config.toml
init_std_up = 0.0164
lr = 0.00733
batch_tokens = 65536
Below are experts of layer 7 (counted from 0) of a mixture-of-experts language model. Rows are named router (the router's row for the expert), gate (a neuron's input weights, with its number), up (a neuron's input weights, with its number) and show model dimensions 0-127. Each number is 128 + 32 x the weight over its row's rms, rounded and kept within 0 to 255. Numbers have three digits each.
Before each expert's rows: a language model's description of what the expert responds to. This comes from a sample of Wikipedia text that the model never trained on.

# expert 11
What it handles: Verb stems before endings. Verb-like stems and middle pieces that take endings such as -ed, -ing, -er next, as in add, lead, sh-ipp-ed, gr-am-s, Headqu-ar-ters.
router:089071135119086112106147124097085145151113141093080229095082075100079121156097141160125080115140159147162078061163084114201136100099059118098149161126122086133160150146126087136146154113140130154107120163107185116155167171178101105094177104124097094113113084139156156154134124150157129081166171108114115166112121095112165086162140131118072169134048103098128119130093117106106115121158
gate0:179170145055138155166141094104066128117077128110106136069149057117086132130168110139133111129183032123085106142210125181105174188175138107073157113132137138175065120096167157145134151131091089182097127098133153170123130175171097142118125155129143137161122136109145147105128181113161113122126098119111100106132125139115144156152181127112087073069134171078155106143138112141085136133112
up0:089119100137143095121138132132083139137125140140129119139175163142112112105116154172125191166174106107170118161115109104123084142076150222141129150173082161122146167109146183125172120150141120033113114133038116102140124099124181119140158093130161132100140148104109096188081062131135176149130161104115096151166122107149110165084155141088161136187087115108155051129143172067143174134145
gate1:066137131148125159163141188150152114152158128154083132114116076130147154147153151115166144079112119140175131102158129089120173152127094124090168163067166126153154172123167156108133138174081127072231170124160180212139149110079129154093160163146182087194111154088115136121127174109105097172126135068129194156138137121103120122166128127144092140078134146170151129116089164144165120089133
up1:132090127124142147118033121141035138106072106092059148146068111143087137177057169093090079101150122113145125166111107116087107151160145119148133119104093153143123136134198149091088118131106150123184153172115121137122145095092075127167154118150165137157105074157129125147085151117170128102130088046123092147127072175073126099159084141117157111149121129130125168121169171113094129096094
gate2:070079121127076157115177112143109120191116099149106129132131132107182113135124108124150166057118116149109165160113071073154162164087116100100117135071108134062096061065136144173077141119160140084125079092190072146102152142131071140104137115131087084088128109118149069150133127137125111133135123097135125167100154150130136189087131058126093176162099130119153097137161110197169127109090
up2:152137097137097155114147142148114117207141089166159155128119077185083068165061175175122131088176113133130099114168097072166171115117120138178133195105078079175081154095168139191104134144085182160143149112065096111150143110103124113120133124080149113155101158153124077162149163094164105101089093125111156117099140081151199142092119133071126112118161163139127133093111123092159143117123
gate3:116162129195070084128143105049150144149142119100140138127087132130114077143109117130136054096162138109127092075081155114083172153141124109150151151160111083130110157118106108206110155133152094120149124171160127132175081118212110110129063164132050132082163105111102079103130194118094125096117099131129148134120139058119121148158087116112105136108082091106055081124121148110128086163115
up3:139157091106194111107156060107113123119091144091113081129063088116128146090103119116121044133092175104111105106076176152163132124141087144115132107130128119164160134149196121127125144145075138109083117157099158163111039136125112140111138188105102107092148083110062087163130093154062126144110189119141177102153159102090169112045141104129139142150084185112106089126111137111090149138126
gate4:079097092117092155124196099135096154203155124171116126136090127078173165147101116175126093122182117161165122094164104125124109124116068116126146154062085121149124118164152123164114117144114123101122036186101140199108119121150139159153108126077142110211166159116086177162158134137132122095121083116124132161143108188163141155131210072113122156137117180162119145151172111154161109144119
up4:101132158152113194117163139151122169178120112045142141076113100124128143128143164117086113096137103099031113132204125077142098122149122205138114102143118172182129139122120112090146145178102110146113112169125083145124196128156162116143124128153078166126113140123134110097150123185162103142129114095116119169098135038173076154138124075094151118124037105089088155120098118140134104171129
gate5:114142086126121136098201107118115204141103183092083186126138091122092210055133185166128139132142127163133078093170123127126131163148118093085116097145113149155108112153112093065119140150126091138113154155124090094144155101115144115126082096160194065077118125147080125155092143140057137140176105128155172109122172091134166108106097107112091171155085143086154148112151135105159086172173
up5:187125179112172157129064192121128180117163120142184112181113142138096154132154110118174143112148101079141183113138150196095212097115158120180103150113130069060111152146123149178132090146149138126181103094082127157118104137137126097178176134148114108118112147135106145173106162093127108108106134125126076148135167153113213139162173121178142112194198122178125129114095138130106138113141
gate6:084124143099091131174134108130192127099095102118107113167159149095162152075127082141192169120126165132095193113107143157082177143183136106094156117165151088168120155109111127118152144113136086101064151125095133122150121164106138098100122145111131179194143117101185197128175200162124096092173076192141141107156116127110150097110103073130116164082091192108152092125155141174078147133123
up6:135121151130123099135139113140090132150129169144143210146114103157131146101114117111132110114154176150134150197110103153171181160156161155175098122091154182199231148148187132106180123104087149117081105116137168166113151154123180116154132139083154132083166144169138111153097085104108106107164118148165111145152117083154108123110077107114121114104130138012161120154126085141164139054128
gate7:162130142121118078148153089104060149137130117090117175081124111177092166141125072174157113094124151079114150184142111154098111119146056114086145068083135186105146210101159140136094130138133141110114144137114114128140188155165122090122166103109178169105157080110152101091118163124157130105110091076069082106118154129123164107161064144115145162145107145094058163127107064106096086121168
up7:131154099132201048097183141097109141119145129103167132084212063098127156141122151110136116166130103082136168139130094121166086112133088151122141110105139157165071098128147158130109115094150182119156104179142126081152149162101111124135181070112157111179085153125174116147162110113088091073142131088150155094113117138102103109160079090174107147101215101115105119130144132222112104140139
gate8:152110133070119146137141138122166084154108117076091107107081134061089159138168110124090128141165156159181149176092176145201105083150067131130190156145187068112145108141132119119130145115135046114124114160051074158131157128131127118127143070170126113148119184173139167140087168136103081128131083155128105083100091115160187171110156125131125117096134144146150067170088111103140116161138
up8:159086153168084108118133130129099108113111147063132161185109076090122160104144093161136122113134072080142186110143138172170123103126081108084120120153156083134136076133076117084116137090132131084159123115157124150154125232145166147097143110064136156111186107144146136083079091098129151146144054131189137187136165137104116142122109207113104135133136095103064122124134127073169105149093
gate9:153117128086145117085076100116154174214148122121149155137141116190116145121163172163151150124101160130151170152101098123178133206133154121169178094102175088119091122093158132169145142085109104119130146094136185129128165168116117142121107097109145117143064110135172138110140205078182145149122098182146140056130124156172142165083177128115127145170152146118187138160162151098108200148177
up9:101251136162108112145065143118152159143124113092168116129181156079100079047087160111138125093105051125104067128139112157133152165174186144115120143124118137097135109069100157114148123155142102104107114127130120114109211136096169106105129162116180181070153196141114129083139110105099188084133158122163126097127120171123140130166137171166106149143143167148145092145131146114115098138124
gate10:164139142121131118098121109166176154105159113128080076166160151103146170087134134179179089128151147180086079072093090107190125148135078134140175119136149122167129132102024145089131095148125130143111143172139146163168175143127151099160058132100145077109103183127137126191134076098102193178065143153125149161112077145146152081143126099133101127186104157162107132106111128113118160095113
up10:129177133114169148086161125159145146131069135155176098137169170075067120108143152125159103134108139083071132115129150063102166173182070137156167136147088143113116152132134090182127086160152154087113079169131156151152169137142137146132116094067093112168083176137153176214151159139097130160102116163105085121168128136095178138142167149135158149128132124144124148195132077078194131143162
gate11:161124102083091147179173095113100139137098146132123119147101176174104183145119142142101138116126104075079099071187112152098177113131141192082083138146159127090103180139119135092141084155111052116069100132108132128099142136181141098120061107145087090098111157130195134151119094073130137103178179103161134133164156073140189098156148141114118164095083166095138097138072081124111120155109
up11:162063152125114105115161071122139113105138068130065120119193127049129113134144107127082145100154134132053138118164110159147146131149129143114124103097137095112211133157146170123181096137137094131103133151059186106086153107123113148148060189103079106155095134096121152130128091140121123113131114128064155153126137059087161175080127092134169064157105139124174199126108116120173128118153
gate12:145107167073135127105176113148192091126043178068117119129135127074113145147071060179136055124143080103108113066116102116157083131084095146119101124165157149158113119122093179112097106111163114111136152126095107120080133155121120151114108077111129167138109058103160082127134149094100139112105115107149106146136119135130166131138064127143084136083114126047168152205168165084108093127122
up12:151103099164107137152134174110117129039139069090129089083095115151112073181159151145119126096096144129103178138152168142114111081132114100179152141111121152133130053074194131152065093159098088085126126133101144123121085115138099147081156112064077105130093149212166068080145176152161108184152136145122155126128101121128167106135142129138143127100184077095142172139130102157134118098167

# expert 0
What it handles: Numbers in tables. Digits, spaces and pipes inside numeric tables, scores, coordinates and year ranges, such as 27.4, 1809–1820, match minutes like 78'.
router:107079164104170116150080088121112120117135132166153167161109137136140168082047084152112161063077165071130141192145167137140091137137141127101159081135191121175091105138135152142101172142105135093145134150107183154140073096127115099081127134068059071125094148092142161148110121188165154156128107134076162162110141068114134126128136098116127126079116119153173177089136169177167147169127
gate0:169121124143179188097110134162195147100158085106064144127065111139144033161156091106106132090157166109114120191139153136125121139168158117108151089149142059129109166118142193149116126104102120101134117160119188122100126160181121157122089126131087147115154160110165131055149117137121107132172109112147133101062169113098116161096127067155172072118093133180130110132138143208137090109098
up0:106178111145137109148119134175190132111133111144156100121139137123128108095060158102163142069123197120128106124134068142144123145117156126091093105120194122117146134118131126138114064128145125145123116098157119097086192103076139163122126122149140124197137125097120131071099121123194161137160151174131108125105129129162136114096077130136241209129192040174124135160143077139085161157159
gate1:149128151111183133125096109049131125158096065104141087183154138110136131088106147101124120141137154136167121082126104110108096088103105134172175142135130087152143133068119132095141121072088039095118168083150092115134120103146116182126199087090107096141137159125152153200136153105173079145107093161216115109139146183147121139126160108142084107102097167096176174125112160171151089156092
up1:073149142114102112162109126193143180159061163152087139177168174134107132157179144149131114168118104153107091148129156076146145108145137106113096129124117194065179102176151100191050103141100215182148101117100136101148168080122148152125122113152183098108070124122072145147149123164099144075099154117091112100148099112122136168139099068160097151139144135107104147161098131154133140072147
gate2:172102140133194094125088111137110036090143133124108102107109125077169103127130152127184075100099126166151085102134115108141143098112060195121140165093138080158104145171097123097095097111140106156141173091119095186092055159133161129125082118118115124111125140188128137099115103134116109146109163097120083121132102085120127162143102049087103174152105175128183130155113069136160095074184
up2:112137113066160096118095111125092164126128140150178114139183091180183135119127149151177083135209103123172094137105174077109107107202128115092100135105126129122111109126129156131148137077185108101114112128139148141075114141108129087101124144126146153130091121137120074099096078168134107095112082124065094111095102088032118114064121088129142174141170196106083165099109091167098148086099
gate3:192150171096182168102106092077091190152161152102068163136126081079124109103118100154067157147103132118135121153130130065116120189134153173120162110157143107116058163140115150102079180165066138085147115178157166174169136161090130111162159120118167119134144155102123113157161077094114164151113123094063124142151145129168124109142079156155098201101141161109106089131167095129087131142112
up3:100105106121195087102131112128136103136125129161148123112135096178138203099117070186157197079106111143087154149136171123104142106059125126165106157093118107158105074182118130136092120116114124118123121148166129136107096181192118140198148129133102157225123140104120120160138082080142125141061093088108125170085094143099111127097109088141143122162150126119118188151138068108089134203105
gate4:171163145103116131121145165146096173143105157074090146159133150134097166105139109090102115139144093118181145117188146155136120143123044123103121170102144112126147109151111096131096067140083150120070119126078165156145108155064156086112114069154119136080113171090148111127132114113087020099137151133119147134150066116178097104172195157122182117125088160093082088151098111140150067086144
up4:176126158126105125100143152098128177128124155132124113134129135161063129098120107081100152179083122144136129157105088114120173144119055107188140086132166120138154127083136167150102161134119118212182153141117140127191153156082105099145153150095082089091127115078068157111072129121126097054090105183104114180151060178162095129117150165125165098142125164097169109160140155131163155123056
gate5:125218078102167079125190106105113130170136086175122148157142117113096178123139152183160113084100116118136084116110157117104119182173144143124141121102111102081150111157114110154140120047108093170167157129145135168125121155088135113189125081092129092130127120136153159148118123136085134201110164171121111155105094058125098187097142119094165148147160180143131136104124044077087168086106
up5:175130095098151105110064123127111179160144152152110191177087163143143147118102107118123119084084132154070160124196064101148184112133131088226134130162109089166161159109131127071133167175139119111143084132105096151104118140081156108134079174125143105144107122124107149145132130121093167158092128147085164099119128056138144193164092149149168175165127135108185191098161112159117162143146
gate6:127168054154137102167149187151140116145127141122134118136113130130148147139155075123142168095121116109146084083073127165083135120104109173132105127147085101138106128092066185123107092061070112107152155131147124143162092131136080163071099118083091140131119098132085099151139169090178195161090092128093139112061155106147123129077098163059219149102144086123175155128109155081139101091133
up6:073107119085160084119085142131062119100157170101140153165146078127128153142119169088128150137123126142142141116107141110081139143150043133201126149212172156119054092122112104094107144067087111196103113121098113137148094108176138083150135153104140117111129094144131140160106153129202109104073159134123193142118152099143140158051127153153178124096150103171116159179116128066111107106146
gate7:094148141124126149157141143155149174133167098122117101085171147141072126098092088117149114098143169107155062075143208151100104100096103162064146177105112138151116139036110133142094123109095149090154097087146169122117128130100113056123117094111118164151148103116134124094039074147076133115120087129107165088107170091101095130104153116164152157172127159194169093111141058164107114131111
up7:204142135105144141164113124086113104152105148147128145173215144155101138107149151108108184147131144161138194084120150056113199206076143147157114093155185105116086153133153103080148072084128160154108152133125130150090098158108115153161125091147151093138153101111158127094061098158128063154138177104070117076094147175150141151145103116080174147144148157077157144141133141150115134111150
gate8:133146129068164129162143143089057132186119124120150133112148087145180109121128079158131186086129065184150110133108101085113112140129138143098124124104154085115212215090158143113095145130081124119148124164166180154111091153121079132146158037118140127134110136160167161103116095136112156163081099128057102056124148128098156127140122100113147159148148187150150139100076129118126071083150
up8:097094137126153106189108118151120186140131075038164140160187124140146069131094088174172137050107112081110121155119154080099108142136113168085101105133122108118191138106093139114115150130196100150128146144179143196140137094086043144155108101132146103163097081149092095102100145130131151168119093114092138099110065119103149098125131106135118096211160104122149124144095096119168092116103
gate9:098139132099138136152125080131034098112181136124107122157072132119143104110148081100095193158084126134116141101109165171170125157098134183116145142192134125093136129144122150155119143139159134084152115164093115087111170137109198155114123200107107064077108109204193095144156148056150163165108127128123111057128161096196148149142173117132136110054128121160115151129160109138128117094139
up9:149119140172136151119131148099129093150193085170090073185112197097123151046140111136117138070071159121096159134137143099085144192110139143153081136141109141079121168133114127159104155148091119113086164196130177162073121147148154133177147077096106068174184102142134079149121114123102107084122158112169097114128157044144164081147079103142153113117114137148130165159170105127126100106117
gate10:122119113115100073151149104127129158130132127166083171150133199179165136116066087134102113087139148144118151107095065123180098106137117076143143121140119163079157183098186124114155080159180205127099127162111171099163126143099130127087169088155176096118111143093127194157138114123102115159156152119139133192109123144096127137184146165066189125107139170169075140073136101135118178149179
up10:220161168118094167209179163097170171146104152096193158131165157131125122108162119099104135125100078095113127127182100127185157119170112151121088160091174141074121150185143144116121116127100143104129142155232122188087110078108191116099163107115143160169151087091090145161105091134147108135090169125101093148138083092113147111160100148118141125106121109097116119104146129155130158161167
gate11:164086039117164132135131131130126096137191139181111149083095132093147174063096108129129172112177114111184146076172152142097109107098148152134116088115126135137128135101162147115112154120174139096164140122174098191127039121165131121154154143119146148165107082134183079128077151112093172153148063118163137140162148114163092140148157117118200102080175168163186141089127115162097108130093
up11:130158074124105169134135060037144093109125108167115133098115093094180164112093099119122129122152152127122219117156134139160128134114180115126089139117135100094142138101161107087112118160100157109120131115134163168126039135132160107080176095137144193145118123181153142165076105121120121189157132035109086160086121092101134161103113134099206130074137154108080113124105108148077112141113
gate12:169130089138126101104144174060169175172182165078146157122125129189161126156152085093110143141168125126137222106150145131103093140118067174132093102160108046165088119126140096078107100141060113155078113152104166121149147083143120144130153146117148129118135093104186112113138102128128142098073080080123122152087168127180127139143162113108147083110109077092160108128139152077175171175134
up12:163158171150135084149132119134147100150122165113134066124122107152158130120183132132074117117140154095142097089188196137069120134087107142102158108066138168111103098184091118140131151152126106121204164122189117117193126011171128114117095158127100094121103145158167143104124162149048127142079129109127120164105143100142099092114143158135073082165127123163121139137117104139105135113039

# expert 14
What it handles: Birth dates, pronouns. Spaces and digits in birth dates after born, such as born 5 May 1963, and subject pronouns he, she, who.
router:085080170109120185157156117123139100132148168138124090062153112195190109094090158172073147113147066112134122172125145132133134131141094114079120155080109104119174087134079122136091219118139162152128114144128084089167119073160113155155128141095168136131098169126164137094117124148124116163085154145102150099121171162102073139077164153138052146129160138101171073104106120109169190127084
gate0:196073136113095141147211140067151098160086138061136080137081157090137090106092098103213111113121081144123108154117131175132129143164127143135097141126151103115107168132136166142090121149105101118077119153177075149103150113189107114152140100179127095103142117089122207071108174124138077106085125141123134058132094095101152148102106135095106123195126094121107174116105153130116131065108
up0:135075120150129082113122143092123136155084123099189135073121139131109159203129129098122086119088136088116127174133108121144169093149145121043082085140138108129139143142084099115122181128078122171153139138104164093121141065144138132113072085113108103140175119165110201153205117150150038173135135123100132140112114125097216129104104102082172139165159127109171107139082089178094107121130
gate1:111084122087084131139108098121146117163121159103130056128152102121198231080101096154110144199139093125152080126068081104117128114094147136105131108089139085156123129134112136174084127066127114154157092167122131186201121097143180130091165180163133112121086106121170121124123118101134140083149098136127072155134115096153151117092112073099115129164149124089148118035121169085108119137158
up1:132136095151093135126117145125097177110140169153181156119119097126122126139098150189198120178118104114151126109106125038119168179084098119115079146105129109157214184109168113200104104137109174122098071107177085113125125168155102120141134051196118140148113091131116129125145058133108184163134085125170099134112099170123139159111147125090164139124163112068127118126089096123122084127187
gate2:088113164089018109085114107119098151071136202118093144130167157175074072081151152151091127068134145157105102130073082125129185165087106097100111133165138134132124141164109102149132161138146079131168117101113118112125146135162125097139117122116175159156143075140118101178144122125135150123099127122110075108087169076128100101020188096131096108163121095120118113173143092130112155123157
up2:255120100137133139139166073124087122147132098124164130153138113145099094164132171091123131094167088086129087132117162142154144129137167043164111121136168106123126125182179124117145076110136117115162128199137149167096118165173161132120120155117094150119142114143089181119089061125124167145133112129089101138159106109116177096144183145100132133146106140127099127081034145132148152084198
gate3:129144064085100157191055148068134105105075098078127199148167137143148164105126172114091158105141153089099118138124157108096156079178145116164114110130109096132129104128103142165108136113067112131135133141098090135170125140106084107160061131116120132154125072136225206146144175156161137144140136091105099104127114121070080043129156118083120178143145109117149145135115102068137139128118
up3:116152114163117135120113115175111109092137090126099091079113180104123110154088143136136096155118150194116189109077090114146163062086128143113172093114147110081124153146144085123135132143143106174152083123141109131141129139119189124102185128150077163081148097156053117125049141145121196171057089186107113140127142119188097140121104141115083094067190135148110078126089123121142078168113
gate4:088078087081094119079161130120166163077126155111100144106184126154108133150148110110074146153119079133131171069144152113126110150100124102095107192158174158109175052133141123096165153134135151141117092200065136104097086188095102158104124102103154120152110065074127173124110184123091155171213106105108113117158121080091171138102153106094077102110117138131140082117138091119160134115134
up4:094124127135101070135085136198162134139053128165089104117138136072172127071097141140167197146103157083169139132093087161100083135147172139128116120127152131177133175169146106079082103118110167097127152136137218130133135095157110083130133123115153148108132094101210098101138144101131168103114094129127166184146167141167123161153153178184159155116197132097157150153145161070117097129146
gate5:155162119079152128104130132133111107137148081115125085133103151146093176184109128152064163124166095141150136095107155134102093113083069139156196102108130159097133071167144131176122106124207089090134125185093116109091099199107129115132157110062075122164088103173184101079122160119139139120149129123105171149099164109133122087129099100143169116125178115124166098055100129190073166163114
up5:090120092100167109145126148120155161096104172126069150139166090097116090096195164143078147122122134050108043127162152168126143135184132119116133130070118132150139120118073105101095128109136173125146113138153161125117137132089157114144142128149123128161144101042198149124140059084145128179142093139058123112098132121180096058185137097081160073137141152157138119111094118107079180103147
gate6:128130092106099153139129107154123144118091116100105094116180136101112102167138141146112132118201069098112132218165105091172097135128075117089169126131118146112081125156130132098056131177122133122125078129086123104170126088173122134078085176153120122178103139125097136141200146110113127046092178066101160089101114109136096131072122100098135180088187141144131096123175085120184142156170
up6:138119177111140156122120060089114102203180132208091133162176124121106104141133120139152183156084098098079144089141107146164152121167125126094167127061116157089133150080138159179104176144090133096117104141120136124190142128097153140130074107110121132104067134196114140166165161082195087146184151058168136159094161111181107096135140162138130127151151115126154142099088162142094127095104
gate7:143139152067125110143134126156113146133157130066113119144178132115164103155121135183079142106165144175112109121099093134154066082203131135100101128164097193121142113078102108130093134158154120093105188136094085104137107112157120102067086134112101156183082192177198125088155149166163186132111149125135083132113117090146075084132136158122121178145148080112084205137086160121091139128099
up7:095141123158126070168174141150109178115161175170136114131087147155106146150198125129149132141097152098129155192124138154140164152186090105131130047132128084084129196166102161114180102079130083149133093145164090166132075075106162159165144091101067065129132144155142158114106125118100095075153098104113202133136126161139128181078151100126126188107156137095132118139098141135114153063135
gate8:089122095117091137170154145131123119164140187109092097105175111137131132199158118103105137117158151064143140211126183146112130092181144093110165081127142149186128184104062136135088113082153119142134087182111173117130148158164127157166154112107159144093115123128087118106097159133091170131131126104115181094173137090100170118107093188140146147079085133105210152060167175107090151107131
up8:160180110124130152140120174115088089146158114138150115134173136121150075096129104100131147064178077176173142107170155067096097133219136179078176134137106166153127108093113114172149132118095138095163084175080157074096161163084139135095125174161148084046121165128152139143131140165192111093146103135125063107156091110148120128138119074107087076108139131133165146129151171129102153108135
gate9:165100112084140133106172136150122019172222113128114124083135055138163163165146191132090122127115137124129082124089123173085091166085076109108124145099123125146121161114114117122085156115133079128148101154152073186166175118147146134109104060142123131086166133118088153101125108153155131147114145123090113123054142079165134106102118104133116103140136177114174113171118134105157136124221
up9:147121129124169098121139095131087081104088157164101030174119096120132155102110118131093124123123112171148108113076072146139156124115095087140119117157101111091195093183147155088089117099080111169141161125122154145093100120151187087164120100116175161140100158135143091125187152111124165143119114076179157146182171120197104107096149134140138064095151098096165164166086127135141134222135
gate10:101124150097173185133137102061152091100087137172120159091146078159193127102088123138106112151099102165155131158113125143101126127135132101122116085126167098099146096092127144173073135092134152137123078168177073123172180063192110101121146168144142117160145045119144092124061105107091101146109097134188151089167148123073124116116186117082140166071153135124123139108106055114165119133101
up10:055148139125164178093086155086097140144103120139147116136140096169134166133075149168180148159115111150067150106100128122156179103160062151105089138157166135172093152061125113195113148132069114118137139120132109157167153104109136137085101155131150108142185078178123126135087063137135142140081148161095168126117114146160146145206121106150090150175080142052103129113078116187152129087149
gate11:129120101099127129150121196125132135169112106155073160099120124121100087111158147140128129166196141118189144158097106167119131129183154154059148146088155133152106105158139143144106189094110165071141158100082124120146135124184113119082100056095109158151138152139156135128158153062104189095104132145090064119087111125095105088101165151140089214108122084092198053127094147145123121141106
up11:066142117133117112122144091129136106114134170139129179123163142161112178055167134104219104130156179109112106097093075127068176136155147149121083141130115114187219128118161155156118112148169112169141058112147103193128106071166112092092123193149166134124151104110107149081085160099102086116128105172109137142165124175112129094155114132079110104129161125095075142099136069104164139148124
gate12:151084154147092092155154153068091131138131078102102147142086138148092088106110135121181195064158069115119091172121137115097168115108154062120132162186166065093163047146163160092122156124186147108111136102157096124131057132132172164095106127118113150159155092162135104134139123153116130151150118121182103116150142100070123117107137130149115132092129141093085161150149143030195124110121
up12:174121151142108164160116109113115141142217095075141108134099138104146144143085140119157130126125086099134171159080156185152076150150154092135163153130145103168112172126163185130160125139133113158064141088095119138119094167142084160054146124115143135173158124185119096070097118172142075106135112130110096159216147067133064078143149182132092149131089149111154125104102128077177102175119

# expert 15
What it handles: Second word pieces. Second pieces of words after a short first fragment, such as v-ir-al, f-ir-es, sep-ar-ate, plus of, and, or, and adverbs like well, early, later.
router:126090191108110119093173169071160114097175158089133131139113178175113131094073015114218113155105153099129131109144137136071120191182109179121124154109119126057167132152132102131163100140143091130153180114138126109101151118119111136122101109111125188139159159086069114130090144095139114145084076174123064114087134113132128116154166161154121079125098124136117173093101139146114129093167
gate0:101094153120079108095116118116165091119148151108081074151140098138073130147095123058129144177090143142194106188131217205133111149104083160128187145157134080158141135144169094095121108164136122104169150124136162078106091129119151108135123079170108168156070073098076123127122095123167124103083150122110134157152136063152145108188122167106150155092081086125141183123121106122109086122096
up0:173163097176122116168067138124073146184086079118178207076133096106128082146130154121151064164152094165145127155138084054090177144103125122083092156128091146220179102104127101135133144141098158127066108103147164115155127113094113141139118094143133058163155132156134139081148125146125094112104133116098161079110103158094114109120107096148136111166124087124142111167115179111115205133105
gate1:148151147168146155091121131177173156115144172107122189106052123100130124116109126078172180095173131155133132023071105140146143131183114159128125119120125099124179116098143138106099176096194103122182108163130129116144127175177119128132130145162115155168108134136121119073137150163112092070174133151076108137103080158151133103145115133098160152084068186165093195096110114113153078091089
up1:129159107166152087111108123119177125109102144121139144108133134152096111105129061110089156116144091165084122124097142100151057132165173095066142109114210103125176101137104173204127158126137132103119130100113179118189108103114136104096152140138126124174107128055071071122045064116134143112100151133105149053142150126129099142106169105137162119144084107149078180119096108078194106120106
gate2:109121131097129123101112167168076101169120119107159158081095210192122142189132113121124100139159144092135112141083109039134109127160125125045129149137132106136077147134155073111125142127122167107092105113174082134105087104196104110076109117147108108165169092086088137147116070157105129075090126165103117137162166143148158113084127162082119148146092175040084084119102119152121129109161
up2:156184109124117093128141083116124091123083100126112133100154227183110165107119188147096132131126099149094098158121154077128119063136063142133084129075144050158154162119156152127126092170161163143097120135126155120125112112143127181105138114127161157101109097119122100154133142098132132168216112119124064114064097148121112076134087074098108129153085103140096138117160118176132085101040
gate3:129188192120097147104157153117124169074158110152115133169134132168103100088141086144105104130115078159093146136124136147191148164106146087099149117121144167115093180116102141167134163130161050069119116119139107151141142118120094135125150157152068169130161150145092061072198129082126076144100145130142151102116131181131129210103072107084109121142051095101159064081120158133158147116114
up3:128115061132123167130132132135171166140154165202140132152106106116087105156153150063119130125153230135159126155168161103068086127151125123159164113117114087137122146142094120117170146090145132159122108169109080099134089140102125154178091100130096136166135127091121117113138054130102143160035141159110107090147116188144069119168099117090137185095170146127157132037164180117151136108109
gate4:099114152125109096108145122116159152140123175150098086112171116162191166088156115119118091176125173087135121084191111123142127120092090087131174149154143159148136095138140072185151148130154110099171140141083053119144143174150122128149156144131099164142180086133099139090136134014063106200160071097165137174089142111122187091136095112161125117166111124100140186153103108123110131099102
up4:166169081100183136129149106101108165106114145067087129091178176107130081143185138166145159109154128181135108106168122059119139192072165129137107183126135179141134132103192119145183164102159145129136119114175131163103107083152112113131141153128108104128112140103090160079095084136082102155127096148107110094157158169114158152100105150111147096147120072139148155131136084055193219138144
gate5:156121162106105098107166096138086078171102124131097106144143149154136176112094127090137156095182141133171145130116071127166133109089152149133159095135182149114112107176129146111079125127138179179170150141131139150127130141174161104122085150098152145118205123076082104174164117102138150071129155130130111112076183172108131205116100108134087143143082115109148122095131065207092068040158
up5:195138179125137143129152151104118146157139094163123151120157063076103119151126123099125147128097105142162112104061143184144135088142115191108113128155088135163103151092146096175120167155177083170100086164180129051126117142102144123110210083096120114115153149145148044125153199097172097147177173138077126141122116067166125107112104145127129091080150088138144155099106147130178091161136
gate6:107118118123141121071173068131063129171130110088093167153099130109152119102109132130164146136144119095121209094145135091141164141160160187154124120164159124139177163110059147098123097123122082117106082160146135130136202099131141141116148139124150180125150098133096100156145181119108150113139165185114140142141207176056164095113137182048150152102073121177110150124113198081124150126161
up6:138114111151115067194162146107109175124156137054105099089126087117100138144133122117133170167163169123072092142142094106111120145168148169155180137128086051111103165140157096138142137124109112064063085088108121201152113079138113124088171140094153099140118120130097200106083170154132158122084125122085132083124150088115139141176087095159082113122121155134115107166114087146149061106194
gate7:094123103107093176100077145107126106109107123117092071132085064102111153176108109160171080148113143158109153079104127196099160132123141114116143140146118151145112115164119143185102147173131061132093126127130152084186116104133157185171128111141163133142144109107121109114088099144136144050112096127159076111116123094119154151090163114125052173047130155196095113119145083214099160111173
up7:122110124165056140161174158069194142135095130116107125138148045076141208097117117127116123077144117123149133156133075122082143147093169140087160060155130108083126152129082135112156140095079136146123055149172136138141121109135162146146167128199091117084094077124135077132113125126114098090077093179122094135147111134115133127154108103149100077154091172098152075149057166130126085116106
gate8:023062079099148107107138103133148097133149161155099127166113143199142127136148123086135167171129099152083136122129129109171175145116116171071116129100140116149159158170106128131087173145090130122085112134119138134063163058188161126100091118148110088112131151130161096212153106116082146142155129152092150137087147076093055116083137103125118115132103154154216121102107099156128092156146
up8:072143176154146143149134116138130103108148084132114116080154081137191129156134112143132106163107161087101133177099115197109155106134108131131080105093049133109107126105189141097106091185046104096163156085128125132143125165175130157113207188171084119106116116132140172126199151166166148187107114127151133154141143110093158095146128151112114154086168129117156118127121074190197144154097
gate9:105100168124122144141065152151113100156098206153077097120135157120138155146070048148127087109146152180139098125201098106139148147106148139098110082147083094109149160120160136163103144111130141133118174159157142159106148153172099129131060077170172143154166094079101183086117159078079100115110106124145141128056139109136084105129096131091108155137158106174055163078099119085088137154113
up9:146127138116109147126162097145106141127126082151101143105084101160147092180076110089173123140061140113175125135101137160190161142107109111117111112139091135075061167126096134081161168147087143153143125129136131124131140141171143118084088079136121150138118166119040103163050147120111172122087052115071046160148087118190112103176085093144155149115130113118109176062122136140163117094100
gate10:095181115064125052116135160122099193165115189071093130125123092177140173068103127130085165181161146078116098114137135184102181121162087144081146133135135128202138105172136130122109051140155115095144101189124131104111147123114117144057065152106140120135151081138140138082138180140123113075155168144092084110163122133130123129111130180160144120103124109101145171118107164136181091103145
up10:107058101088136106124122156139105154119115115099158122166119103169149104162140087163096126154140104039173094126199107172100131094151097172075129137137086097096102174171106129135112103154165105102191117165143078113100240094098128124099117129139062108115089111100119129094115154181136122160090175117181140151118143134161112184147125072154105150107176093123156148121141158129152089177102
gate11:125119147154112131090159131126145083099200130173170130127096144124109148146136084097167076172111125133166151057136068202090115162188122118143180169172180143174090138111143117163163075113134116117134118115129179125101170093180120129104171173113100106162169125146143103084160166107166095101148070151158120130085160046149135139139169100085168163122085156160096159103154084168117137133126
up11:126176104120119144074088133173151125125086081174086111151143118156205154143149135198136147104089166126137138132101186080098140050164120167065063132142125161136181099080125090094094156140109165117149180151126126121126138132122132085138217140096143121097133076145166126165045143145143179171123142169107126157157146161137119119111131115108127202120087095156133130136178168161115127099123
gate12:160140126139105082089126138128152177149169141048096140112140133186139128112157113096159130083099116135151149162125123109127164150120132181117068094149137100059146119094169116156114125126200071114183151145063134099113165131140101152135107106200106094158098066136140106158124054129129103080059137140093064159127091097094150149165120122135079114124103152058122159080092092187138148135148
up12:112075181163107140075133179114105118145134114067122086118162117169154153142090121137117097059127130144143184123141097111135144120132147198162163111127120070080130113099073117147074100078082116134117083047147127136134153128091173210090075113169096066120106096187146106082122092132123114125100135102151146149129115178111095167151134138181102145113099125187140164075101124089145132129174